From a checkpoint of a small mixture-of-experts model trained on Wikipedia.
Size: 11 layers, width 256, 42.7M parameters.
Training: a variant of SOAP for the experts, 4886 steps.
Below are experts of layer 8 (counted from 0) of a mixture-of-experts language model. Rows are named router (the router's row for the expert), down (a neuron's output weights, with its number) and show model dimensions 32-63. Each number is 128 + 24 x the weight over its row's rms, rounded and kept within 0 to 255.
After each expert's rows: a language model's description of what the expert responds to. This comes from a sample of Wikipedia text that the model never trained on.

# expert 35
router [108  70  95 125 135 137 130 130 152 129  93 143 103 127 122 105 126 141 101 133 110 108 151 135 113  92 151 147 136 158 169 123]
down0 [108 167 162 164 114 133  94 126 125  90 128 114 142 143 115 115 107 118  95  95 105 142 134 130  75 137 154  94 122 124 160 132]
down1 [100 136 106 128 139 117 104 115 159 121 129 120 142  99 134 110 120 147 128  92 116 196 150 157 123 134 112 186 114 104 141 130]
down2 [ 61 128  99 125  90 149 115 139 170 121 145 123 161 102 131 128 128  81 180 145 151 108  98 138 129 122 148 167 155 121 174 129]
down3 [ 96 124 116 146 119 148 174  94 107 104 117  84 148 198 140 124  77 144 148 151 107 118  93 125 129 130  74 135  98 151 127 159]
down4 [127 111 161 119 110 108 157 168 132 123 154 156 113 136 109 133  88 108 137 128 140 156 124 120 135 142 129 123 149 171 127 126]
down5 [130 116  97 122 136 118 115  90 123 102 157 153 125 156 136 144 156 136 152 101 113 138 122 129 121 140 140 130 104 139 151 125]
down6 [123 106 122 117 206 154 136 125 111  91 123  87 118 142 124 135 123 117  93 128 137  97 122 166 138 147 114 106 139 121 112  90]
down7 [117 100  87 119 105  86 127 131 119 133 161 151 123 113  95  90 104 134 118 154 131 169 110 137  83 150 120 114 121 124 114 104]
down8 [123 110 144 135 134 117 102 147 140 148 105 136 147 171 134 116  97  97 146 129 139 134 119 123 167  95 155 104  85 111 181 126]
down9 [169 100 170 146 124 111 153 111 122 161 157 114 109 142 103 166 168 105 101 125 141 149 160  96 115 170 143 164 112 116 127 163]
down10 [ 78 143 181 118 129 168 141 148 134 129 114 106 115 127 119 141  90 146 128 172 122 118 144  98 116 145 165 101 139 142 146 101]
Word stems and endings of adjectives and verbs in explanatory prose, such as quick, abstract, silent, transmitted, similar, specific, suggest.

# expert 10
router [111 107 163  90 147 110 102 145 149 141 101 120 110 119 157  77 146 143 123 135 156 113 164 114 138  82 134 145 119 116 163 128]
down0 [115  99 117 119 117  87 117 135 139 102 142 124 164 138 135 143 157  93 140 137 158 121 174 116 106 114 143 173 124  90 129 128]
down1 [111  98 135 112 145 130 162 131 168 149 127 139 149 104 176 115 135  79 101 147 133 118 111 125 154 116  81 164  94 100 188 111]
down2 [115 133 120 174 108 103 158 119 145 127 128 149 120 107 126 152  62 146 103 126  83 164 134 136 131 163 127 106 145 158  98 154]
down3 [ 86 124 115 124 175 111 110 176 126 124 112 100 151 161 118 135 105 121 145  93 103 163 114 107 110 133 130 119 140 156 112 156]
down4 [ 56 108 106 136 123 139 122 152 144 149 139 104 163 114  95 122 117 126 119 116 130 123 115 129 105 125 160 103 141 114  70 148]
down5 [130 115 136 111 102 185  97 110 118 111 134 102 143 107  95 111 120 122  91 149 126 184 127 125 114 132 117  81 103 115 131 126]
down6 [157 127 123  85 150 133 118 114 166 127 138  89 139 140 131 142 140 126 180  96 101 124 127 134 133 152 109 171  81 108  84 123]
down7 [112 160 151 133 139 102 103 128 158 170 156 145 149 159 124 100 136 114 165 121 137 162  68 130 146 106 137 105 102  76 156 132]
down8 [180 122 123  93 142 138 141 129 165 151 142 124 149 156 119 167 159 120 158 129 143 101 151 130 125 121 114 128 150 127 109 101]
down9 [136 138  83 102  99 173 136 117 109 133 136 151 134 108 128 114 159 134 128 116 147 180 108 144 149 131 102 125 126  90 124 134]
down10 [124 147 144 127 137 125 130  87 126 113 176 151 121 108 130 147 150 137 119 141 145 121 105 129 142 125 127 134 121 131 121 102]
Word-final pieces of English-style surnames and place names, such as -ford, -ton, -ville, -ham, plus Smith, Johnson, Jones.

# expert 58
router [110 141 147 116 136 138 150 162 123 111 100 137 152 106 137 132 119 161 120  98  90 125 179 111  95 140 135 159 142 139 132 107]
down0 [134 109 128  99  98  95 109  88 125 151 134 151 129 111 137 141 148 130 133 126 156 160 137 130 102  88 157 101 127 148 132 140]
down1 [144 121 124 135 161 120 105 139 132 154 108 135 143 153  86 103 169  71 165 132 114 145 143  87  55 168 151 118  69 146 128 149]
down2 [103 126  97 124 118 139 130 102 187 110 129 119 105 121 131 116  94  99 132 144 152 112  98 169 112 112 112 178 157 140 129 107]
down3 [131 184 147 134  71  99 153  86  92 123  97 128 156 121 124 117 138 113  94 128 138 149 144 118 139 131  97  98 145 121 114 122]
down4 [155 145 140 151 137 104 145 162 130 133 110  93 151 148 149 150  99 157 121 113 110 131 144 140  92 125 147 109 171  98 154 121]
down5 [123 151  65 135 133 116 124 159 106 101 144 152 114  81 135 201 134 143 126 100 138 100 130 148 154 146 128 126 166 118 131 128]
down6 [165 133 123 140 128 117 126  86 161 134 128 168 133 111 119 146 157 111 160  96 131 140 136 125 128 123 163 120 105 109 137 143]
down7 [122 125 184 132 158 135 174 121 131  91 141 166  80 127 120 143 131 144  73 150 110 153 128 155 124  84  99 131 131 108 155 125]
down8 [ 98 125 114 152 164 117 130 112 141 156 147 100 126 149 106 120 115 112 163 164 126 145  85 162 153 141 158 126 153 126 114 137]
down9 [126 108 133 166 131 182  86 140 144 119 135 120 156 132 155  98 150 125 139 130 116 124 134 114 105 187 151  73 152 139 147  98]
down10 [135 113 123 110 113 108 157  80 104 100 108 126 110 130 176  85 116 159 119 123 135 125 160 134 103  92 102 142 139  93 128 119]
A lone capital letter or short capital piece starting an unfamiliar, often South Asian or African name or title, such as A-imer, M-baka, Ra-avan.

# expert 40
router [144 111  96  93 156 106 107 123 162 171 142 154 124 102 101 141 135 153 109 150 119 114 117 120 140  91 172 194 100 157 148 103]
down0 [124 158 121 161 112  96 124  98 125 144 115 140 125 126 136 137 144 139 112 152 142 141  80 112 104 165 132 127 131 144 144 117]
down1 [127 128 149 121 129 146 144 102 128 138 127 119 107 117 124 105 158 137 147 155  99 126 135  81 158 106 141 157 123 123 138  56]
down2 [120 102  94 126 135 129  99 112 120 131 100 142 193 126 105  98 175  80  79 159 120 137  96 159 145 128 122 124 134 163 143 153]
down3 [113 115 145 146 132 151 130 126 123 142 126 117  98 182 122 124 150 108  88 168 130 135 164 151  70 194 122  87 117 157  54 121]
down4 [117 150  94 151 112 175 165 141 164 119 147 133 173 118 144  90 173 115 133 136 121 119 142 182 132 176 128 142  67 114 163 109]
down5 [133 116 114  92 107 124 128 114 102 140 145 150 139 102  86 141 152 109 129 117 145  91 152 120 160 169 124  97 132 158 113 135]
down6 [140  92  81 118 100 123 187 160 116 130 130 130 126  84 122 139 141 146 134 111 182 114 112 141 110 148 166 136 141 142 157 139]
down7 [158 142 148 147 165  84 130 115 102 109 141 140  91 113 138 103 118 148 125 159 103 129 132 143 107 100  99  85 127 130 162 142]
down8 [161 139 107 120 120 171 132 119 136 123 162 150 146 127 112 120 159 182 148 112 127  89 135 135 134 165 157 129  89  90 133 145]
down9 [127 103 155  97 123 159 143 153  88 121 172 122 151 114 134  87 108 140 144 152 177 157 147 117  81 116 100 168 128 146 169 149]
down10 [140 149 100 132 146  95 127 144 163 111 128 153 141 129 162 149  91 120 165 158  98 143 129  92 143 115 128 109 147 134 138 131]
Line-initial dashes of infobox-style key: value lists and pipes starting table rows, plus line breaks ending list items.

# expert 22
router [130 123 139 132 151 127 127 120 153 125  86 148 137 140 124 126 113 139 128 137 117  84 149 156 125 151 127 180 102 149 131 133]
down0 [134 120 127 166 103 135 117 167 133 151 151 147 151 125 109 136 147 117 110 177 122 181 134 155 113 143 156  91 154 169 137 151]
down1 [112 155 143 145 145 128 178  96 142 162 100 136 169 159 114 109 108 105 160 139  98 108 151  96 112 106 105  96 126 141 151  92]
down2 [ 86 144 142 145 105 173 131 115 108 155 122  79 126  98 175 114 113 116 103 137 137 134 161 124 119 149  88 102 133 142 146  92]
down3 [134  90 129 128 105 106 150  84 139 118 156 167 166 154  81 155  99 127 138 108  99 138 110 135 147  91 173 135 141 158 162 131]
down4 [143 198 129 136 130 162 132  91 127 117 150 128 140 174 133 146  77 137 123 133 133  84  93  96 162 102  85 139 138  88 105 107]
down5 [135  94 119 172 127  91 126 126 142 134 105  67 146 169 181 124 166 114 105 133 110 159 157 110 122  88 127 137 143 130 139 174]
down6 [155 127 134 133 119 100 147 128 105 149 123 162 142 105 144 132 118 126 144 143 142 144  99  99 160  81 154 125  60 135 115 140]
down7 [ 82 119 160 145 136 135 142 147 146 153 143 147 170 109 145  92 148 148 103 132  97 104 134 109 132  81 105 111 117 136 142  95]
down8 [136  87 126  97 146 148 128  99 126 115  86 124 101  95  86 112 123 144  99 104 145 110 105 131 145 131 129 139 132  99 157 115]
down9 [146 148 189 166 151  99 124 143 144 144 106  89 122 139 146 120 102 164 120 129 123 101 110 139 144 132 121 138 174 122 118 124]
down10 [122  84 166 147 128 133 151 135 132 109 114 149 111 144 115 149 101 140 100 167 152 116 148 129  96 146  66 138 132 164  85  88]
Pipes and dashes in Markdown table separator rows, plus mid-word fragments after hyphens or splits, such as Se-pt-ember, act-ing, T-cell.

# expert 4
router [145 142 105  82 116 131 136 111 143 125 110 144 141  81 167 118 143 132 113 124 139 113 144 135 157 112  74 161 102 132 165 105]
down0 [145  87 144 128 100 146 121 125 114 126  98 145  85 157 163 144 143 127 115 161 145 124 157 123 134  99  97 132 139 121  70 143]
down1 [140 133 138 125 137 134 148 121 141 114 163 159 122 142 173 127 127  96 145 165 120 146 153 141 132 131 101 106 143 163 109 116]
down2 [146 140 125 147 166 177 103 176 151 175 156 122 125 163 108 157 135 134 124 170  99 109 156 102 103 102  99 135 118 108 121 101]
down3 [129  75 144 168 137 141 129 156 136 101 119 172 196 144 128 159 146 104 158 148  99 114 132 122 118 141 156 148 163 135 121 126]
down4 [126 119 121 141 118 123 143 109 157 118 142 146 153 147 124 151 139 110 138 115 118  98 126 151 116 141  87 147 140 168 140 114]
down5 [141 129 102 108 148 122 124 161 104 138 118 103 115  86 113  93 116 134 117 162 154 157 100 154 171 164  92 150 123 141 159 109]
down6 [126 178 120 131 114 161 122  89  95 174  83 143 101 135 145  83 105 135 137  87 147 157  80  97 139 102  93 160  85 158 142 146]
down7 [130 124 101 116  95 148 108 104 103 155  80  95 146 160  87 167 107 107 127 158  81  75 161 138 119 112  83 109 148  57 113 104]
down8 [111 131 122 106 124 101 137 134  88 130 151 121 148  97 146 168 154 110 147 131 137 142  94 130 126  81 129 127 117 130 112  90]
down9 [148 132 141 142 166 130 116 139 105 147 131 133 152 156 165 113 135  99  65 144 148 125 115 133 125 118 101 108 146  87 122 137]
down10 [ 90 112 125 156  98 152 107 122 144 138 121 115 127 129 107  95  70 103  86 147  97 171 130 120  97  90  78 174 127 104 138 112]
Uppercase letters and acronym pieces inside abbreviations, codes and team or org tags, such as SGX, NBA, FC, USA, often before punctuation.

# expert 36
router [106 110 116  79 143 142 131 121 118 117  94 142 115  86 130 103 115 174 134 115 120 100 123 160 117 115 143 145 123 135 182 111]
down0 [105 134 146 101 147 124 125 124 107  81 147 104 147 101 144 136 106  77 125 113  98 182 104 141 163 133  95 108 155 113 136 127]
down1 [130 137 142 113 151 131 155 101 107 136 160 116 136 187 117 140 139 138 125 136 126 104  84 114 122  95 131 163  93 123 157 166]
down2 [ 95 127 137 113 107 151 153 154 104 128 109 113 106 151 132 102 138 149 110 144 173 132 115 155 124 140 107 116  78 125 130 156]
down3 [131 140 107 161  80 122 108 129  98 158 150 121 145 138 130 130  86 143 114 116 141  97 132 147 119 153 175  90 161 114 126 115]
down4 [ 77  96 137 138 162  89 144  89  91 129 128 145 103 143  94 153  89 100 136 126 139 117 149 139  90 122  94 147 128 183 112 135]
down5 [134 160 130 113 159 134 165 157 141 123 146 139 104 152  79 133 135 107 151 136 144 123 104 112 155 124 155 111 117 142 135 118]
down6 [148 129 150 152 128 121 104 157 130 131 147 153 104 103  94 146 101 122 140 106 114 177 170 136  79 160 158 101 180 173 113 129]
down7 [123 128 142 113 111 145 153 143 139 146 143 119 125 103  83 179 112  53 155 162 170 112 104 126 157 117 114 171 122 118 136 134]
down8 [129 120 144  95 148 122 117 135 134  94 121 138 163 116 115 185 154 120 157 132 134 100 133 155 153 111 137 116 105 148 127 151]
down9 [115 108 113 102 123 100 190 112 145 135 114 119  91 160 146 144  93 123 130  98 129 121 144 113 142 118  94 149 126 105 109 107]
down10 [114 108 118 119 133 102  82  95 121 142 112 103 146 146 129 122 155 140 135 117 129  93 116 110 113 116 160 133 153  83 133 146]
Inner pieces of German, Slavic and other foreign words and names, such as -berg, -mann, -ić, -sch, kü-ss-en.

# expert 32
router [154 140 127 106 120 113 145 132 118 111 151 143 129 136 128 136 128 151 145 143 159  91  96 126 133 130 146 198 138 126 140  99]
down0 [144 172 169 126 102  81 158 129  93  92 113 134 183 139 111 126 110 131 124 125 169 129 135 147  99  97 106 144 130 131 142 128]
down1 [146 107 100 172 136 131 125 120 127 167 159 104 121 117 112  64 112 158 154 155 124 106 121 136  79 114 139 139 154 140  85 157]
down2 [ 85 123 131 138  99 137 153  84 124 112 136 176 157 168 162 132 110 127 123 102 103 134 125 102 124 115 148 149 146 127 145 155]
down3 [168  98 115 165 150 143 103 159 124 145 104 177 134 152 124  83 157 166 157 120 155 113 101 133 150  99  97 136 163 133 136 129]
down4 [131 153 127 133 125 186 140 119 119 144 113 137 121 121 153 124 119 154 106 142 139 122 126 134 135  89  97 125 136 157  91 152]
down5 [112 119 129 102 135 157 119 143 163 116 133 124 134 101 175 148 127 120 125 180 107  91 126  96 110 117 104 129 154 142 129 143]
down6 [142  88 117 123 105 151 150  94 162 120 115  97 139 146 122 115 118 127 160  81  92 164 158 104  76 145 113 118 185  85 122 151]
down7 [111 138 136 159 116 141 133 100 146 164 135 123 160  89 122 182 162 166 125 162 158 112 182 142 153 112 123 131 186 153 130 149]
down8 [133 152 169 160 118 125 141 106 138 111 115  84 137 143 137 119 141 161 150  82 118 129 115 133 107 120  97 101 140 139 135 104]
down9 [137 132  92  89 125 122 134 159  78 158 129  80 138  81 154 184 124 138 147 160 137 111 109 111 117  92 112 105 118 129 145 146]
down10 [128 158 131 164 161 103 119 168 118 108 130 132 139 143 161 165 123 161 110 133 168 117  89 125 177  82 149 165 101 135  78 155]
Pipe separators and line-initial hyphens that start table cells or list items, plus the numbers right after them.

# expert 37
router [107 116 139 145 120 138 104 132 141 122 142 185 150 131 136 132 121 156  95 107  88 116 111 147 112 112 114 145 123 103 144 107]
down0 [ 88 111 132 111 139 121  95 153  77 167 153 106 118  85 118  82 116  80 109 181 106 106 138 126  74 135 121 104 134 140 111 157]
down1 [194  79 128 165 138 154 101 133  91 103 101 139 177 202 171 116 142 166 139 125 132 144 128 135 136 150 134 129 135 115 119 115]
down2 [ 96 105 131 126 133 188 119 115 161 115  99 198 144 127 103 158 133  93 118 155 137 102 115 111 120 117 121 150 107 157 108 106]
down3 [133 139 151 148 137 133  98 122 139 127 166 124 123  96 125  99 155 132  96 142 140 151 155 102 124 111 122  99 133 104 110 140]
down4 [121 109 143 177 177 109 149  99  76 135 187 125  99 128 125 100 159 149 155 162 147 116 147 115 100 112 133  99  93 145  88 146]
down5 [127  97  99 111 127 130  83 137 129 137 157 133 141 129 123 111 157 121 125 140 106 134  70 143  94 153  99 114 171 142 146 144]
down6 [122  95 114  95 127 134 123 185 131 111 134 128  90 108 165 146 121 115 172 151 152 110  98 142  93 133 137 147 152 127 159 180]
down7 [165 171 142 164 171 124 102  97 152 161  92 149 107 183 136  67 125 171 129 123 116 152 134 140  92 176 127 128 159 125 138  72]
down8 [107 121  79  99  89 162 139  99 115 166 121 121 102 118  78 115 129 148  89 147 113 120 162 163 126 169 135 133 103 126 116 160]
down9 [131 136 111 127 142 120 126 160 110 129 110 143 149 157  88 133 110 100 180 115 167 152 133 149 126 148 120 147 168 122 133 150]
down10 [133 136 122 126 112  92 142 112 150 137 111 126 122 124 131 109 139  90 133 162 124 175 132  92 116 196 139 119 145 150 116 128]
Country names and the first pieces of them in sports, chart and results tables and lists, such as United States, France, Switzerland, R|wan|da.

# expert 16
router [131 133 130  86 131 124 152 102 132  97  83 135 129 112 147 154 143 175  94 139  83 127 151 117 126 138  78 120 110 127 149 117]
down0 [162 106 114 116 112  90 109 140 104 107 114 184 129 117 149 132 135 110 130 149 150 105  78 108 158 131 155 115 171 111 123 140]
down1 [135 132 146 162 127 147 129 125 159 114 145 105 144 137 144 130 159 113 131 119  93 141 151  94 127 138 106 144 160  98 170  99]
down2 [114 132 136 134 145 139 129 173 143 121 142 156 122 130 104 126 113 113 170 165  82 128  81 137 174 130 138 123 140 160 169 151]
down3 [149 117 154 124 137 114  99 110  76 183 118 149  94 124 109 115 137 111 140 129 172 117 124 144 141 101 105  99 122 118 113 155]
down4 [118 132 158 139 108 132  96 177 131 119 126 113 147 109 137  60 120 107 164 102 102 122 120  55  72 131 159 172 139 165 132 114]
down5 [140 135 108 153 118 173 123 138 141 144 154 129 140  95 140 119 121 106 168 178 130 127 100 179 107 140 122 113 131 112 161 128]
down6 [142 167 125 149 137  68 127  75 146 185 138 107  81 134 122 138  71 152  97 131  91 153 120 137 159 153 147  98  96 135  97 164]
down7 [136 116 156 136  83 113 178 128 166 133 137 105 132 140 129 157 133 175  71 117 119  96  69 137 134 130  85 163 138 195 106  82]
down8 [114 104 120  84 158 101 145  89 130 117 105 101  90  73 120 108  88 143 130 111 154 162 111 102 126 150 136 114 138 119 120 203]
down9 [123 134 132 165  89 153 172 124 141 104 125 150 171 114 148 159 137 131 123 128 122 149 135 127 136 107 125 156 111 124 139 107]
down10 [146 106 138 175 128 108 138 111 116 138 101 124 113 122 160 149 151 161 151 117 132 155  75 122 109 131 148 128  75 114 156 129]
Common nouns, often plural endings, after the, of or his in prose, such as people, years, members, recommendations, issues.

# expert 59
router [114 174 114  80 145  98 181 111 129 158 116 174 142  81 139 133 120 158 136 100 113 103 118 112 100 107  96 180 133 158 158 128]
down0 [190 134 109  80 127  93 122 130 118 135 171 149  89 136 115  83 113 139 141 115 177 116 125 140 138 112 135 131 107 112 117 120]
down1 [132 130 133 137 142 169 144 173 135 159 121 140 172 162 116 126 128 131 153 126 156 133  81 137 179 185 141 143 138 143 150 139]
down2 [136 127 131 151 107 135 144 119 142 117 115  62 135 129 124 119  68 143 162  98 133 137 114 127 132 145 102 126 111 109 109 127]
down3 [158 109 151 106  93  95 108 143 152  71 153 107 168  91 169 109 120 144 137 121 145 121 137  85 105 142 153 167 161 106 166 123]
down4 [126 117 139 149 112 129  94 128 135 129 127 154 171 145  66 125 129 162 116 146  87 152 116 134 103  97 135 115 112 114 111 131]
down5 [116  86 120 137 130 136 124  82 133 141 122 126 122 139  89 109  98 103 171 114 118 123 144 173 145 157 113  82 141 165 129 141]
down6 [123 102 139 133 100 156 112 141 109 108 114 124 121 155 131 139 177 165  79 122 119 131 141 147 142 126 119 127 171  74 105 103]
down7 [120 176 112 160 121 142 137 134 152 130  72 124 117 165 101  93 124 126 154 142 139 158  96 190  77 109 107 110 137 119 135 150]
down8 [125 143 109 174 121 125 130 123 133 159 148 127 152  82 130  95 113 136 144 182 120 119 112 144 137 120 154 138 159  82  76 107]
down9 [139 123 136 117  75  78 126 110  98 138 123 161 157  92 119 102 118 135  70  95 145 145 150 152 144 130 106 136  99 151 168 106]
down10 [127  88  81 112  69 133 117 149 108 109 119  94 137 127 153 109 123 118 142 154 121 155 163 139 135 119 107  93 127 127 120 161]
Verbs and verb starts following to or modals, plus modals themselves: would, could, may, not, relegate, support, read.

# expert 51
router [134 112 133 113 126 150 138 138 157 106 147 150 139  70 180 137 136 136 142 105 126 120 122 136 115 138 171 182 115 162 131 138]
down0 [143 116 156 102  76 130 101 144 141 105 158 160 130  87 123 139 121  93 138 117 115 123  95 115 111 125 127 127 139 112 131 106]
down1 [142 139 145 118 100 179 144 118 138  94 163 109 131 163 142 110 137  99 164 152 131 149 131 128 151 124 186 117 135 122 144 131]
down2 [133 154 111 116 143 167 154 112 112 127 122 102  66 149 104 174 148 129 105 117  80 150 131 108 144 167 156 118 143 136 114 125]
down3 [138 147  89 128 165 124 124 143 141 123 107 129 109 134 123 103 136 169  53 133 156  94 118 161 142 104 110 120 157 123 165 129]
down4 [145 163 129 157 158  91 181 118 162 156 148 146 185 127 147 156 125 143 135 147 109 138 131 114 112 141  88 145 164 128 124 154]
down5 [115 105 121 135 122 152 121 122 120 112 122 107 127 146 111 107 131 160  92 204 145 120 144 150 121 134  77 118 116 137 107 151]
down6 [137  98  82 108 164 131 139 116 148 166 111 131 120 177  97 100 131 128 151 144 144 110  85 131 114 147 115 112 134 172 135 107]
down7 [139 131 140 100 132 136 157 156 139 120 132 108 100 123 157 156 162 113  99  61 150 131 102 143 123 164 110 159 136 145 113 144]
down8 [155  99 123 112 120 128 100  74 157 142 131 101 106  75 146 132 121 139 132  74 124  86 107 129 199 142 115 100 103  73 121 115]
down9 [140 109 184 123 112 163 122 132 167 140 141 137 107 129 126 111 162 118 159 158 163 134 124 135  99 119 117 135 103 111 115  61]
down10 [124 118 148 149 141 108  96 161 101 128  94 162  87 101 121 133 124 137 146 132 175 124 107 142 142 164 108 131 154 155 118 134]
Function words in ordinary sentences: the, is, and, was, are, has, often as is in opening definitions like Táp is.

# expert 11
router [129 133 133  91 167 112 125 134 117 136 117 127 134 109 146 149 121 163 134 140 146  89 105 170 109  84 130 168 109 139 152 122]
down0 [123 118 136 129 136 147 161 135 129 114 194 123 149 114  70 122  93 135 110 109 152 151 138 136 119 133 182 148  91 123 132 112]
down1 [131 127 129 168  99 144 123 163 135 126 139 122 156 105 118 134 144 117 118 150  88 120 193 132  53 139 158 138 173 153 126 127]
down2 [143  86 140 132 112  92 141 106 119 100 126 137 133 134 136 108  82 130 116 108 175 142 116 134 130 133 126 108 124 138 122 114]
down3 [122 117  56 128 109 132 140  86  90 129 141  81 122 114 106 134 118 129 163 176 171 146 147  93 115 100  96 149 103 146 131 150]
down4 [131  87 100 132 112 129 177 101  85 105 148 128 151  79 104 125 121 124 115 110 105 107 113 126 102 132 109  92 123 126 102 145]
down5 [105 103 111 148 126 147 181 131 148 160 115 139 125 125  83 155 158 101 105 153  71 157  96 124 116 124 146  94 156 161 130 159]
down6 [150 156 135 139 151 127 106 147  84 108  88 128 108 134 132 122 168 159 108 119 139  84 126 161 121 119  89 110 140  98 116 133]
down7 [152 136 115 149 148 117 101 120 132 114 116 133 155 139 117 102 132 101 156 113  91 120  94 156 121 150 138 170 140  89 123  63]
down8 [132 120 123 137 104 101 148  78 102 140 161 143  94 144 113 102 156 143 168 140 117 114 134 115 122 170 136 156 122  93  90 160]
down9 [115 124 136  91  92 134 170 113 102  65 121 135 193 112 140 161 139 105 176 118 107 111 145 127 154 163 135 128 142 153 135 115]
down10 [114 102 107 145  92 162 147  76 108 107 145 134 109 156 133 135 105 121 172 149 152 138 152 102 124 131 120 108 117 116 121 147]
Verbs right after a subject such as was, is, were, been, plus adverbs and -ly endings after was (briefly, posthumously, also, often).

# expert 31
router [126 137 143 106 120 136 140 149 132 138 110 132 104  83 151 115 126 154  97 114 124 113 147 116 159 109 126 186 134 120 151 136]
down0 [123 142  74 124 116 142 151 136 125 104 145 117 104 142 113  97 112 138 120 134 127 123 100 106 141  99 129 133 116 138 132 147]
down1 [127 118 127 135  99  77  96 134 117 171  98  50 121  94 125 111 138 129 113 106  92  88 125 118 142 119 140 138 169 114 102 135]
down2 [143 132 104 173 131 158 178 156 107 137 116 112 117 172  96 133  97  68 134 122 138 107 182 120 132 142 141 127 134 116 118 143]
down3 [ 98 116 122 138 125 145 131 129 151 166 172 134 124 126 118 140 199  64 131 101 160 158 147 107 151 159 108 156 157 107 137 102]
down4 [120 150 144  99  86 118  94 145 114 146 156 130 125 152 131 130 166 129 119 120 143 127 126 115 120 129 138 120 158 126 125 100]
down5 [121 133 154 146 101 101 148 176 134 161 178 166 155 112 107 143 119 115 186 117 142 111 106 130 103 114 121 136 134 111 192 145]
down6 [153 104 112 131 124 107 114 124 172 113 106 156 147 118 163 158 131 111  97 134 143 212 107 124  83 124 124 115 119 129 141 138]
down7 [108 120 156 141 171 108 141 135  99  71 110  97 112 128 142 135 152 132  99 127 108 105 104  49 126 128  95  86 135 125 147 135]
down8 [143 115 162 135 137 117 143  94 149 159 132 139 118 160 159 147 125 160  95 176 103 141 114 152 116 101 156 119 138 120  98 134]
down9 [122 133 127 123 128 151 128 105 134 158  94 207 137 104 100 149 108 122  90 140 104 143 141 123 151 103 103 126 132  59 179 107]
down10 [103 137  82  94 158 125 116 108 116 112 154  75 151 143 119 108 111 131 131 141 170  95 150 125 172 131 122 129 148 144 146 109]
Inner and final letter pieces of unusual proper names, codes and brand words, such as Tang|ye, iiNe|t, Corynebacter|ium, IS|R.

# expert 30
router [152 136  97 117 164 142 147 160 133 114 115 142 104  99  93 103 116 138 116 157 121 122 174 142 129 120  90 186 126 127 143  88]
down0 [126 202 107  82 146  74 153 158 176  98 119 150 155 129 133 160 134 163 121 126 139 130 115 144 105 120 145 100 116 131 153 159]
down1 [134  83  95 122 131 125 118 106 146  88 147 112 148 143 163 127 132 112 155 125 123 151 135 120 113 126 136 172 154 129  77 121]
down2 [157 139 141 149 154 137  86 106 110 157 135  84  93 156 116 126 146 147  78 173 155 149 135 162 118  88 125 126  96 173  79  93]
down3 [ 85 121 114  90 116 124 120 105 153  76 157 130 122 147 147 142 149 127 169  95  97 111  99 128 137  82 142 154 121 168 140 137]
down4 [134 142 121 133 128 124 135 164 141 185  92  77 116 158  89 118 105  75 156 163 110 138 173 139 138 172 102 130 107  82 108 131]
down5 [119 107 129 113 119 116 159 144 112 134 124 148 143 114 123 121  83 116 145 118 111 119 142 145 127 104 102 130 157 119 120 161]
down6 [127 130 119 142 172  95  79 111 128 109 144 154 101 137 141 115 102 101 113 116 189 117 123 120  65 108  99 136 136 163  97 140]
down7 [121 134 133 118 111 132  92 115 136 113 142 171 159 148 100 134 139 122 142 108 115  93  91 140 123 135 141 112  96 112 136 143]
down8 [128 135  68 126 124 137 124 125 145 152  84 137 109 120  96 137  87 138 103 141 109 113 113 138 134 109  82 162 152 180 165 138]
down9 [136 176 175 130 127 150 105 159 125 133 131 143 137 120 150 113 114 130 123 111 168 163  92 117 129 131 102  96 124 125 141 135]
down10 [118 117 137 139 160  96 107 143 146 107 120 112 134 163 115 136 148 137 117 126 105 120 135 151 123 135 142 180 117 146 104 110]
Equals signs of wiki section headings like ==Cast== and ===2026===, line breaks between list items, and words like Total, However.

# expert 43
router [150 170 152 113 179 123 127 148 135 157 106 151 133 150 153 111 136 161 110  56 102 141 142 101 110 117 132 200 139 170 143 153]
down0 [101 103 151 114 127 145 127 150 108 147 121 120 175 111 102 139 117 108 136 104 134 105 105 100 103  87 131 137 128 111 144 144]
down1 [137 155 118  89 121 140 142 123  99 121  97 138 151 132 139  91 124 162 121 117 148 117 103 137 147 123 131 100 165 147 110 207]
down2 [157 145 170 161 113 141 123 154 134 150 118  91 124 106 130 142 154 160 122 121 124  91 135 122 126 123 153 156 105 137 118 165]
down3 [118 162 103 110 107 150 162 103  90 127 175 159 143  96 126 113 124 111 104 147  69 125  95 119 137 122 144 105 130 127 107 151]
down4 [101 169 142 109  91 131 115 112 132 130 140 136 184 120 155 106 142  95 150 140 149 205 136  96 106 166 149 122 134 144 115 111]
down5 [144 103 113 143 161  90 154 114 106 130 103 151 110 104 113 104 150 163 132 131 109 140 150 141  98 125 162  76 128 151 125  97]
down6 [139 140 146 103 180 136 153 153 134 114 118 122 147 150 107 158 131  84 127  97 145 131 146 175 167 141 117 121 129  85 132  72]
down7 [133 125 111 130  93 116 105 129 140 149 133 122 138  87 120 112 141 101 158 125 169 122 136 166 184 137 104 103 119 167 128 151]
down8 [137  89 108 181 137 148 144 107  65 158 129 152 130 163 108 112 126 136 111 123 100 133 152 190 112 119 160 170 124 151 133 120]
down9 [144 154 149 116 142 122 131 134 119 137 117  85 134 165 138 104 144 139  64 123 126 146 118 139 111 130 107 113 111 116 110 109]
down10 [120 106 143 100 111 130 117 160 135 132 131 136 127 126 121 130 102  98 164 140 174  88 107 105 130 133 110 110 128 100 144 113]
The preposition in and word pieces like ind, ad, out, int, nd, as in Hi|nd|i, Ad|olescent, Bre|nd|a.